config.toml
n_layer = 12
n_experts = 32
d_expert = 160
d_shared_expert = 128
activation = "squared_relu"
router_score = "sigmoid"
normalize_top_k = true
router_bias = true
init_std_router = 0.0119
beta1 = 0.9
batch_tokens = 65536
seq_len = 256
steps = 6249
Below are experts of layer 7 (counted from 0) of a mixture-of-experts language model. Rows are named router (the router's row for the expert), up (a neuron's input weights, with its number) and show model dimensions 0-127. Each number is 128 + 24 x the weight over its row's rms, rounded and kept within 0 to 255.
After each expert's rows: a language model's description of what the expert responds to. This comes from a sample of Wikipedia text that the model never trained on.

# expert 13
router [163 162 117 137 168 144 159 157  96 126 144 151  98 102 145 144 120  76 143 137 111 135 123 111 105 154 149 150  88 127  83 170 111 110 139 169 120 115 111 142 158 128 121  93 123 152 149  92 133 117 148 137 142 118 157 129 148 162 177 112 129 181  75 140 104  97 143 145 132 179 165 126 137 158 167 121 143 100 109 142 124  91 155 148 120 163 145 135 134 110  96 158 122  81 126 116  99 131 106 130 132 119 110 174 119 149 110 101 156 123 148 131 104 133 126 133 103  86 137 120  95 132 104 105 136 106 131  94]
up0 [178 160 120 161 120 152 117 128  90 143 131 108 132 156 132 148 133 114 127 119 100  95 139 165 124 125 108 145 123 155 140 126 124 126 139 151 157 133 148 104 149 118 124 134 162 115 132  71 134 152 151  95 167 102 144 127  88 136 130 145 139 165 102 148 141 157 109 147 155 147 160 131 103 152 147 137  93 109 114 132 129 127 161 144 112 119 195 105 117 132 126 161 181  88 106  82 161 139  82 146 128 138 154 122 103 142 119  63 133 120 159 133 141 140 121 163 113  75 107 110 139 107 162 138 186 121 124 111]
It responds to: Full stops ending sentences or initials, closing parentheses, line breaks before headings, and heading equals signs, e.g. George D. Auchter.

# expert 17
router [151 128 126 143 156 127 125 158  99 128 148 130 113  80 142 112 136 139 113 116 107 127 109 152 117 139 171 127 102  90 137 122  95 136 158 126 138  97 118 128 150  87 116 149 130  93 138  97 155 132 135 129 135 143 108 111  73 166 157 145 162 163 100 151  97 141 156 117 116 175 205 132 104 162 144 110 138 106 126 128 121 104 149 128 128 129 105 153 125 139 146 167 142 113  99 100 122 108 106 150  93 156 161 120 112 135  88 120 138 115 155 117 114 120 105 166 104  99 153 116 104 148  91 129 115  95 123 104]
up1 [138 110 112 115 127 126 131 169 167  91 148 111 121  84  90 154 142 175 130 129 132 134 111 141 122 101 120 120 106 123 123 153 106 128 134 126 135 139  95  98 143 148 112 137 151 108  92 102 174 174 180 134 132 176 130  89 140 154 110  95 109 161 111 126 148  88 138  68 150 155 131 138 107 135 114 131 128 155  99 159 140 151 132 132 172 126 144  93 122 104 113 113 147 100 116  90 116 130 154 124 100 112 134 138  87 133 142 137 103 129 140 156  92  98 129 127 130  90 113 106 134 166  97 121 155 120 130 130]
It responds to: Tokens in song, album and label listings: quotation marks around titles, U in Universal or US, and raw byte pieces of non-Latin script.

# expert 12
router [104 132 131  90 129 130 120 135 133 134 185 105 110 136 141 160 182 131 129 124 127  90 149 163 152 121 116 151 102  81 141 161 138 150 112 138 154  84 114 156 173  90 103 149 157 157  91  89 134 115 151 120 120 109 122 132 144 131 117 133 171 151 112 154 130 137 135 108 138 138 116 115  66 134 141 172 117  95 138 158 122  81 146 150 175 133 147 108 132 162 141 123 107 119 112 152  85 153  79 147 116 129 150 162 127 141 106 142 164 186 150  92  99 125 107 136 119 116 119 174 102 139  94 143 122 114 113 143]
up1 [124 155 130 100 141 122 111 127  92 126 143 113 105 151 151 153 132 135 146 129 125 137 163 175 143 135 153 140  99 147 151 154 133 129 113 135 114 128 132 133 164 122 110 113 122 105 111 119 115  96 151 123 109 100 114 143 110 170 123 172 134 128 133 147 148 145 136 118 110 150 126 131 140 147 147 144 115 154 119 146 100 124 158 159 107 164 117 149 119 129 109 141 141 141 129 144 133 127 122 148 145 192 116 113 115 142  92 121 164 127 148 125 129 120 111 117 148 118 132 102 135  90 184 116 140 146 121 127]
It responds to: The letter n following re- or similar word starts, as in Re-n-ovation, re-n-amed, Recog-n-ition, plus the prefixes con, re, in.

# expert 19
router [126  92  88 134 158  99 160 149 128 136 162 120 132 120 122 113 138  84 153 144  96 162 114 146 107 152 133 187 133  70 110 188 130 170 144 187 126 132 110 150 126 102 102 174 137 114 116  97 149  53 111 104 138 127 115 159 166 143 124 102 162 150 124  77 118 105  91 111 133 133 146 169 128 144 124 111 107 143 117 144 103 108 134 168 169 103 108 100 127 119 105 169 123 119 128 149  98 152 128 133  91 131 131 119 175 149 138 136 159 173 133 120  85 170 146 114 137 123 137 148 104 130 104 126  94 124 140 116]
up1 [148 123 121 144 132 128 159 127  98 157 115 172 109 113 150 120 105 147 181 128 103 132  70  84 161 122 114 171 154 177 108  88  94 137  95 145 136  80 120 134 144 128  91 149 152 112 137 140  86 123 147 122 156 122 102 148 127 163 119 157 122  97 102  94 136 176 124 142 153 126 141 143 130 157 147 131 121 129 153 150 136  92 134 109 129 104 163 120 171 142 115 161 124 165 162 158 138 173 143  81 153 111 109 162 122 150 115 160 166 123 129 109 133 142 141 122 135  94 148 135 113 134 102  95 125 154  95 142]
It responds to: Opening quotes and parentheses, compound hyphens, and prefixes like un, sp, pro, e.g. Bauhaus-inspired, "When, (2025).

# expert 24
router [146 179 192 152 126 113 104 114  48 108  78 163 128 106 117 148 113 125 150 132 129 116 105 135 110 155 157 126 122 139  75 109 111 129 156 142  93 117 124 131 134 126 107 126 153 132 108 113 140 113 150  94 116 109 134 139 156 146 158 111 136 150 141 107 125 107 122 120 118 151 140 128 108 151 151  87 118 106 108 112 125 121 174 102 132 131 108 113 139 112 128 152 101  59 117 124 126 152 130 126 104 140 141 188 141 173 104 139 122 166 132 118 119 173 146 163 124 122 160 155  89 155 135 119 114  92 156 113]
up1 [ 89 140 175 120 133  95 111 113 106 126 150 107 131 119 118 168 117 147 121 151 154 103 131 117 135 153 153 120  92  97 101 124 111 111 131 112  76 119 129 172 126 160 149 146 106 135 129 123 115 139 124  81 116 116 164 118 174 142 145  90 154 129  87  98 131 132 107 161 126 153 171 128  88 146 100 116 130  98 121  91 131 144 170 145 117 112 145 124 103 110 120 110 106 146 107 165 132 130 127  93  79 150 100 149 152 151 149 117  75 103 111 100 120 133 133 159 116 114 181 129 111 141 179 114 138 100 108 110]
It responds to: Table pipes, list dashes and syllables inside foreign names in taxonomy boxes and results tables, as in Arron-di-ssement, Ju-ni-or.

# expert 27
router [165 149 147 124 156 134 114 131 105 110 135 164  94 139 168 133 135 154 165 137 156 164 116 133 111 141 137 144 124 122 176 150 132 187 151 112 153 124 165 134 106 144 107 147 161 120  98 153 117 122 111 131  93  78 124 125 137 163 158 110 109 130 108 124  77  72 151 173  98 134 132  91 157 186 133 118 140  77 158 153 135 109 139 158 149 146 156  99 120 170 120 131 144  79 121 108 148 124 116 134 112  95 146  80 125 127  92 165 120 136 155  97 124 124  99 102 130  98 120 126 123 176  92 112  94 100 151 119]
up1 [ 87 142 160 102 131 141  90 109 102 168  92 146 118 165 133 164 107 115 154 128 143 156 149 105 113 167 122 129 108 104 134  97 124 106 163 155 131 115 132 140 138 124 115 114 171 136 124 179 129 148  95 102 105  92 128 106 111 147 112 135 175 141 112 157 114 121 127 159 136 128 119 136 112 143 121  97 139  76 161 116 167 107 151 124 135  93 161 120 103 124 184 118 145 138 170 160 115  99 143 126 113 152 149 128 130 134 106 143 134 123 102 121 144 131 100 134 119 105 147 165  85 135 100 151 170 134 146 114]
It responds to: Countries, states and cities, and pieces of place names, as in New York, Pakistan, Nashville, Portugal, California.

# expert 9
router [140 125 163 143 172 131 121 144 127 126 150 200 126 119 122 155 121 138 138 158 147 171 153 127 124 145 152 125 105 122 129 161  86 115 130 136 156 107 134 109 145 115 128 121 161 128 102 137 153  87 131  61 102 138 159 109 126 136 138  77 132 159  79 114  98 133 136 117 179 139 125  76 165 160 127 117 161 128 127 115 124 127 110 111 154 121 110 114 143  81  94 134 135 125 114 137 210 126 138 124 115 156 186 147 135 185 118 166 116 116 115 131 124 157  92 121  92 116 161 116 131 109 106  96 104  85 102  98]
up1 [143 121 169 155 160 101 122 125 110 133 138 136 133 147 119 137 131 149 103 114 120 132 115 171 140 120 131 128 114 150  52 120 114 150 126 110 142 119  97 129 151 125 119 129 110  90  60 109 159  94 141 120  87 165 180 114 116 133 126 142 104 128 116 123 141 139 135  81 140 138  89 130 124 141 134 166 145 127 137 101 161  90 104 143 179 142 113 113 130 134  93 126  77 111 122 110 133 147  91 173 120 154 137 112 109 144 120 148 110 151 117 118  72 131 105  90 106 116  99 101 138  66  97 145 145 144 105 140]
It responds to: The letter p and p-syllables inside words, as in Singapore, perhaps, caps, plus common nouns like artist, species, company.

# expert 31
router [132 131 108 122 120 123 146 131 100 110 161 135 103 114 157 121 160 127 131 163 111 155 116 139 156 142 132 134 120 110 105 183  82 132 154 167 143  86 113 129 114  74 147 109 107 121 121 121 150 132 160 117 128 124  78 138 116 158 158 135 138 138 111 103 139 113 164 149 133 133 145 143 111 128  99 114 166 133 128 180 125 163 158 138 164 142 102 133 117 129  87 159 115 112 150 159 138 163 101 147 105 103 141 142 137 132 100 145 110 148 153 112 126 153 135 117 112 118 162 107 115 123 119  76  91 120 127 113]
up1 [117 141 159 104 155 142 106 133 110 121 128 148 117 131 152 144 136 157 134 144 119 175  93 113  95 143 103 105  90 122 109 166 111 138 165 152 123 106 138 128  85 135 187 146 113 118 138 135 147 123 170 113 109 130  94 127  79 134 141  87  94 121 122 154 125 164 141 150 138 108 120 120  97 109  96 137 135  95 174 162 141 134 174  97 187  89 128 185 147 141  95 128 139 150 130 142 139  93 151 118 129 144  84 127 141 157 148 176 137 141 145 123 107 104 154 135 176 102 157 117 142 143 100 112 133 146 166 118]
It responds to: First capital letter or piece of proper nouns, often sports clubs and places, e.g. C in Crewe, W in Wycombe, north.

# expert 14
router [144 105 119 156 106  95 140 158  87 135 124 132 128  94 135 111 152 120 182 121  94 153 100 148 102 163 174 176 131 132 143 160  99 147 173 167 147  69 119 135 153  95  97 142 120 105  86 119 151  93 137 129 119 135  81 125 150 180 145  81 118 136 130 113 111 105 111 178 142 151 162 170 122 175 127 118 116 124 109 146 119 139 120 157 178 137  96 122 135 162 106 134 133 122 126 149 113 134 106 124  77 111 118 109 124 109 134 134 124 150 125 122 126 149 168 145 132 108 127 153 148 135  91 121 123 133 128 114]
up1 [139 114 121  92 131 119 155 101 101 140 175 130 127 132 134  99  92 129 145 154 116 121 138 172 146 149 132 101 137 140 109 142 112 150 184 131 117 126 135 135 103 106  77 139 117 135 113 134 127 115 164 108 117 142 103  62  91 150 115 101 106 130 156 169 139 116 102 135 138 120 172 123 167 145 121 124 138 131 108 111 125 109 156 115 111 135  91 124 122 142 111 149 122 116 128 116  83 106 125 147 113 155 111  81  77  75 148 143 156 167 104 162 108 126 169 129 117 107 134 136  91 141 105 166  80 120 158 147]
It responds to: Standalone numbers in dates, ages, vote counts and table cells, such as 10 July, aged 28, 76,590; also number words like six.